From a checkpoint of a small mixture-of-experts model trained on Wikipedia.
Experts: 16 experts in each of 6 layers, 1 pick a token.
Training: a variant of SOAP for the experts, 256M tokens, 3901 steps.
Below are experts of layer 3 (counted from 0) of a mixture-of-experts language model. Rows are named router (the router's row for the expert), gate (a neuron's input weights, with its number), up (a neuron's input weights, with its number), down (a neuron's output weights, with its number) and show model dimensions 0-127. Each number is 500 + 25 x the weight over its row's rms, rounded and kept within 0 to 999. Numbers have three digits each.
After each expert's rows: "raises" lists some tokens whose logits its average output raises strongly, later layers aside. This comes from a sample of Wikipedia text that the model never trained on.

# expert 6
router:509490451457508536504499524501495508475451549495495526515525469524547463507494539507495498514479488535565492546468550527507522439485531488427487558490460500512508498518495507458431492489531475484486527511505490520488530466524482483531515527508496500515476484496493534502515496520529476489515491477509515535476467488528501510465496504468519495512559517532496462498536535503473485503479
gate17:492487506504503487491508518467477501496476524515536493486506467484450534488478465480526502499523483427524469458470517501485520527513502499487534485478528504519479486555473469530482492491474494544493500487465528506540446472528466478485534490515525481528491513515522517508537491532488479471495526481547529525494515520490504500506548513442494512530505532498533529493490499542521446456470
up17:500496498504502507486525533480490498524459539512513520479513476491440526465504464498505500499497496432506466477460524517476518511481495471466539479469549522529455478543486482535475499494472495525505488503485530514525472460540485459470528480518518482517483511528507499496492498517480500459521528504547511528502504512502498493509532509462505522513507512515514534478501505541542470467486
down17:504549496497478530488502519587477434454519502505490497513489530452541561501496496488493477505538530542462558495520486477470502483496499518471481510521495534557489508510513534458572465496473488487501509491528525474537505478523519478478480504476506497485508492500486470505539539485472481548434504491518482484483517501529480482510504513506521541508544510440464516515474506493473486510497
gate18:505449528503511523525534505535472496486504539539518483508536460509502544514505474501520498497476516500556493463502541491509541498440530445450530490544450476499506507499471482505484506469501502546537463467512477485518521449495442505451522527487479551509483534495485502477530465498504507504487488528503506467559525503503466505485520496474488506503527486506483505512510489501480476535475
up18:469546497495498485483481489476514505499506461486501490494517556496494473477459519511476494542534509491442518536521480517483464482558508527523477516473530528506492487508514504499478503527506491472448551527503523488498492552506551487545497476531492433488479490511501492502460556482474475493503509460494470496462471493502563478520484509520505504506461499500454524507511503498522522477517
down18:508471492487483517518482508523506511505486464525525553449538490506530485505446503489496511516543506510474523490522468492496514457470490528522504470489488493514505491488530436466416480525475490502540525522552480512506484478465491565509529502515489491515517491488503509504523502516535531481523473479511529486493509474539480548504490470485510496518509510503488496509514539480513526514519
raises: "-", " ", ","

# expert 0
router:486482489519496489471519487506527513520478540496515508523499463470497493490469486504487464456518523494456488530488487497501508518446540498490518513546509519483461515505518545473486529484499529506498500488515489491509506462503475503532494457480475529517538541450543475516540479495521501505475497477521518502496487470498510517429547524509548501487530467473561474547523520471488473473495
gate3:512450505497522510470484502496560506497462491503522468497537458516469493477557514486533481468498484547487534520518521501538471507469507493470497482518513483496527468470484520537504529508478475526518501472508499524525535472475516461487460495472504467515539451464463501497516448496490476512506519507516492518563525504461490478515485471502460519438529502516532488501528522527545498522538
up3:486528505473477477527504530532494526548540501468471521490495487456506468502484485499491505529494518432475496494459456507475530499525538558533506539459483547476489491516513471523493442502484548450516549520529524497488527494515542507492502493551478523492490501505523524493528501489525515530506505524490505499511494525465507504534504576500500484545526516454487498503522487519479474463493
down3:492452522510501513495507474514541473467496483471450509508518471510510479518515546475542481476502472530512536526482502452523498504477485491481506464462535492509473534470485532503525509510495495510497460479528535485480494512438478479493514512487575427528517467498481509481491506501472482486485524485524481502504500520506525493509448490558500512468523455525503457532548496547485457472496
gate4:493503488466441475480520491533508500503497495489510483530482523530540475520482448472499489491501494513470501511519527494498502504452492507495514508558523526454429508491498488466513500503501529458497517498522541505524500482521448556513474481502474566517520490433505502554536512469475465474517531497470484504538510524451531497533520494486568515486505482526511524515463489492468494494479
up4:523488474532504529517498532477462469496460474492518525490520492546453511481506480514487523541493498480492489488501496463510484516512534529522455515469504474480483543509526484482478478502470520521505482515519487472489487501508525524497484459502509483460492479524519508501504503522469466443500488460509483478466513539478486539439524497455457509498471487461443535493467481498506506498527
down4:492513476558547482484502542468492492480523554531491541471489488477508520463495495502499460499458476498502475507481480490488505470492476470495517513537544513442523488502521523537538498460534500494492472469519512558497499470482503463503516544508493466498515519507505531505544490489526484519461483560513481496509478475544491491491497503509461509485541496479489486496531513491488495496529
raises: " ", ",", " (", "s", "\n", ":"

# expert 10
router:474493495507540504503474484459494494441473487463482519497525503541512450500506516497528455452491503471490503519481520517462502517539518518485511501509492419443522510501487490480543508467552528506480523476499494516482518498527536513582490509512532482510532492491480466516533488494472499522442523440489503505509509539530497554487492548476491505502516517485499500529545523495490511500488
gate4:489499498488516507564522523489482521534536503479505472473501473528473506476476515531534498504500493498505544526469539488517562485541504478489475508482474485487513502492453482519495526545477477511484490489471465522495448515494511508508468469485532502495468500480513455502511473501496495513491522509498517513534502503478517487488510520441490492532545506521416491482535495515542515476514
up4:490502491461480487543528530509444488497520482453516464490507460536484520490490538523539434528500541488499502512490538524544521470515481496488477530497471476486504489541480489519498502533496504535485495479486504516523461499509484529496482488531498521500472502496505479511514491522492498489514493510520506486508502487476479510509513482474525498526568520521444479490510520492521529486503
down4:503499476465473488450432485484526523518492468532465470549481480487490554498526505519502500523515496511491480503521479516522469530455466520514505486518487509510501493489511504504487497488499514534469493537509492461460554504529447498487503497508479536490503480514508525544488495510442514476545503504484494479484506495491457535512472467529568520491512532492524486484485514456497478529490
gate5:515485497499499477533487498492471517494509468491525502464493517555500485510502522534529477469505500498497431497484516505517470517507530494531487481495474443514522528473488490482488475499521499522522514524485451492508477508504505476555452508461472518469458459545548536505504472474468502494477466511525480523526490472479512475505501494478508517492499555551462510482474478520511479504502
up5:511454501488504461494525486527509548496491490506493501533522517511508549490483511512539562549502490422491500472491527499479527532513484517492547511491474482491530517474495494512466529487475484506500496493497496506520464483508488464507515499470471514492534496489520482526522494529526501490454498466515441498510488524491518498463469510503524490493523491511538545504500493499562444536483
down5:491499471509464538507480488497549502467511500492502542557492482478534500490467466468493491567526489520486544482508500531441496536498500484510533469507470454484476522532494548473519493524506488483492505495502508525485492496471488523485467493508491512448484527438496493518477480464488487516502497471517510485489558502463497489499509456559494479502536471463479496481480541488519509495508
raises: " ", "\n", ".", " a", ":", ","

# expert 7
router:502514512474498456527522507496477477530486505522527489461492474510451450483514535553493493516484506483460533522503534502488522424500527486512463506502516452492547480503504484497501485472508491490484449494486522462541524514525514526484520516504508494490496509490486500515505521507497500501545508520492510518507473475479515485485479498501488521503519565486525498540560484562509469529497
gate4:485528528517523519465474498491501522525500530498510524480490461474501490491516496499530489500540467503492525482473562507499491462475497493505513518448516541488456569511461531511503490523493509507525461476527521482508493513513522474563462544503497515475483479520462509517476519511490450470544528482487501512480517482494490513509514474486482501538505504517536483523509515495518526503499
up4:519475470508477489517523521509495514502510434487481493533538516524492532494498494484460516527482518476531482484506457523499508512503500519476486512505485530516523465532541469486463479503529485476479507487485505511512494458517468510459532465522524482537514532516483486512530485520518526563505490530507514515499488505518512495480500498517507484445531497469515515448539502490472469468483
down4:456536523501527500509498461522520537537508547509529502477504493512510515520544507430518453493481506459475502454480498469458505497541459483550539509485543514511561496507533525526512505463492503525517465473476474527492504503514460504490520440506491525487469500490486482491486528514525511485546459466499462506495538449504526507533495520507510519472525503502499499523507519495466527487523
gate5:446477477441517498513509472483460507489484533527486520498494473523495464510493492546552486531488527494485524492533462528539501507507502518473507525499523509508431507521464468463457531509503512498466472508489509501512498483459516521513509534494443442477483487538488538488559487517502478501498505478496505487473500488523482510480507527486481438525481504554511450517483502494535521489477
up5:574529532555499484493496543508551509525522456469522474482509505472498526493505505462446523477491476500521472500456551485484476483502519471535473485501463493490563486471527532563527452493498495497531519488515487484493516503540505450472483463517558547519512531472511478520462500496506521518513500514508486501523489496498510486524503462514486557491516502449508545480507497509478468552507
down5:452521494517492527539477513472506527475470538470501493478511486509526486494499498496489505524500555498531533536505460476497517544516473473461482477472483503464478481440511510511493504520513487510490469474482511520485484458490477534484491473516525490462481492498500495540507519493537525442516504507452454505530504444510502489492496514485499470533466518471498507493525428505503514480501
raises: "\n", " ", " and", " (", " from", " in"

# expert 15
router:493496508511520487520502489485498474495547498509484494436482481516490471470499473497508496498479518497491529553455491525508457522494552506546530515458479458453547488486470479514514486505456507505469502546482473514508490517521512491487519462540490451515536499542532474489510515494453522529553477471501492490479458479502531465481480496529500534515539516474473491489472540493495469480489
gate9:507501501470524494514489468522521515505531487531533490478520437501469534501540524522529479477449483542548495520532541483549505503477487479508508469548494493488508462518528507497456501555546502501541491530513460528500503464500487511503503533533497471475531518488507513493495517462480505522492487472505492494546463500479547506503519535538459529489543490549526482508512504525460523527475
up9:499563464529521483508498507519563515469515478472531472474488495489474465532504518508522501509466492485554502492445510504499518527495506522496522492474451480528523520514498539472484541494503437477463439501541506482507499474509497499479524459484473530488510505490552541489483495500481466547471505448486483465488498544517479469497482473497455496481554498504485532491490487488465515498513
down9:502477518486502504537503496493483523481502477483471518488433515475502473458546423488493523493507512495496529528513477483485469456462499447503485513511518497491506536490532518524501433522490479468491495550476477492481500505520520502562497494479527499510505540533483518487516491533491486496513533506532482493493528490494485531476457469530493504465483524545490512496517491473494454468506
gate10:520535468521517553511500479475513477461485520548533531479518515523492483498454483542546509512466512474513552479530475483462479506476488495511546487509504466505492501513428537525512521510511499483494516498467491532496462533500488502515502473512506526494525501465489491465494507548502521494460500458515511502495525462503538517436477477534511473488483474447508534500489504491515513527474
up10:501494514466472450469521513517485515547524489473480499502502479459499521505527502471486485495523492515493446530489524513506549498545527515512470501487503550488486496483536461480511504505504513518511490491526499477476548461481519481496501533478507470518462478546517521505543466467502497520551494531466494488513473499503472503533520515488496537520512526565493468491513500513479473466514
down10:487546535520524484533497465486491477512444464475480466506494519509531487504499471519477484549527512487477513493485539424481460525471513516510549518494565512501515498496511479520472505499535511562471523474469496536506481511494518532517485441491501461460505485519464502476491527494522493494501483448508517497496504478529550478476460472487512497479494484460505506535508488467542527483472
raises: ".", "-", "s", "/", "\n"

# expert 4
router:531490489503496473514476490497449485512498512487532504494468490505534508516507460461518436494506475477559516472556540518493538495459509476505491487531478456503507519477507454502506514515542486526505471489494521474533473462519417499499525487502516506478494538494474492549503512510477526475484534496506462509535512500510484490470547486500532537501493485532499505529466519504459466501525
gate11:493497513497521533477534476511506492510448494489440505533481502494480497566497505509527515484481467478511466482478526536543537503486504567479516496521477502486473475506514508504491491549531481533479502511436520478495497476523516516502510522519494497534482514537493507493483496520511514467473494540520504515496499534561505475556522463503529498467496507458471491493503562492494466472483
up11:469492500513511531516475515587522525483511503478519478491547521510489486502530497503470489507513536539520467495498484496440528500532561500485493493524529508554472487478504475466480518561467469473538466516519479484500499523512516480487467480501531509463498514498497480498501508489521499504504501501519518474496520470501527478522491518472481486500489485525492509492490462520483507508550
down11:510468458488495441518521496504499482453455491530485559493497559471487500500502485451502528474510489509529527506529532499471499496467506523485501478502471543497514508478477513531464508449503461566528511479475497537490482503500504542457508499488512472506490461490478495508461497532485521484497482540519518511506475499540492518514508483494508480476497518526531487480517490520462505533496
gate12:528475485477500451468484512520486505542502498461511476497444487505512529502532462486532462478544483468535485484486520476491501519535502514499473490561559491564511524460526479480506510493481477476539492476513463544536494489485464448458512523554498519479504491474474457517529515502477488465480452481488508481506552488508509544539495462508516517512477461513531491543477496524467538504513
up12:512497505443531528527540466512511500520469507553493526503523515478495465523498525510495512495492493506495528522524445492521493480471502534557549531455478510488482462510480523504531467508523512480501496539492544489468476490510504523511482472503483518502498484521517548488520504520526523507473519509515483508460474505518499512479492502480515510494520519460484530483493509514537501489524
down12:518493442449520502537516464480494452498515506541475478501473527488476465525475463501502520504507486488485497505469500478458534453529489514500523560504488516533508503476488493508483470465510508502526508519474507485469520470498489478510497496546498481504477545516480490483508485531568444487489496510475517523470508517569527529513499503512523546474491493502476468503490478553502525476479
raises: ".", ",", " ", "s", " and"

# expert 11
router:493543494479513506497500487425467461488507542469466538477498527544456457503497491504472505493481489470462474544461497497498465480559526509546538479480485485488528528485474465542513495500502519462485475554507482463479489514509523487505504508519516456445474502512534502494516549502476454497505526485485493564476481499527515448499471517499483539505492494503457467497509484515505516451522
gate11:489487514504471485499481466510497508519501489491516503499478489481499496505499489455462480504502454538505494458510498470490502512501527476494468513516499569482469519570521548536490514443515490509531501441493489519492525449457492467542476454495516529531501509565482506504493496512481517445431518524524498487490499530527504515503532515503467514485537532491493564495497533477501501497485
up11:551499465512499477474539513463520519480481502515524497496509514534502541517517491505481470498480500501475474504466532524523575514522509472496542502504510563507496497485490465521458512520458440516525485522486530530522501526542507490482509479459499468504475503469508511491483517483473487502510462493539543518504494536500480523521493449452507500545500478519523479555497504509450501479486
down11:522435440509509493513482484563484525509548492503505516487496458489510431460506486520484508497494522540549479478534473503487520491540512515524493491492435516487440494504490540522504510487530473493475501495515532516522495494513477507526492487489494506491509503530485484478461475508478468497490497466509481477469489492561453513515488494511491517502501516527552504498445479492509536499454
gate12:470509516496515511498488471495519483490491504530523512495474482488493465520462512495463469509493510445438545501466499486504500498496490556492483532460513519481481537510497470435521497539519516481492536500523494508502477516542480507499500470524514520487489551485490465497476484502525512491479522496452466509485522525469497512488490497479524478512514502531529479492440511434484543477480
up12:483483510484536516513471470509508525550549513492485516519488501478463507473466496562496467523449503472461490519440543500486520546499497505491471518487491538491484531482518479485505530549440490478486473517481491485509491498507509519489490465511491501496510524478495509540492514449490502505480497504518473492485511540478495457500474495458529489477528495449502499525441558496483494470484
down12:511534480516468518528514471557493512481475469529492513443512451492496528472471496500516516481475445539496531463521508502532497483489481506472518491473469492520505441533514477511473488491501486546495505487476505491559457489468498478487504483494506543484533496504492531514502492506504505499495469477507494463495496533470498503528451522495471460481506504459524510509482481491471493473475
raises: ".", " or", " ", "s", " and", ","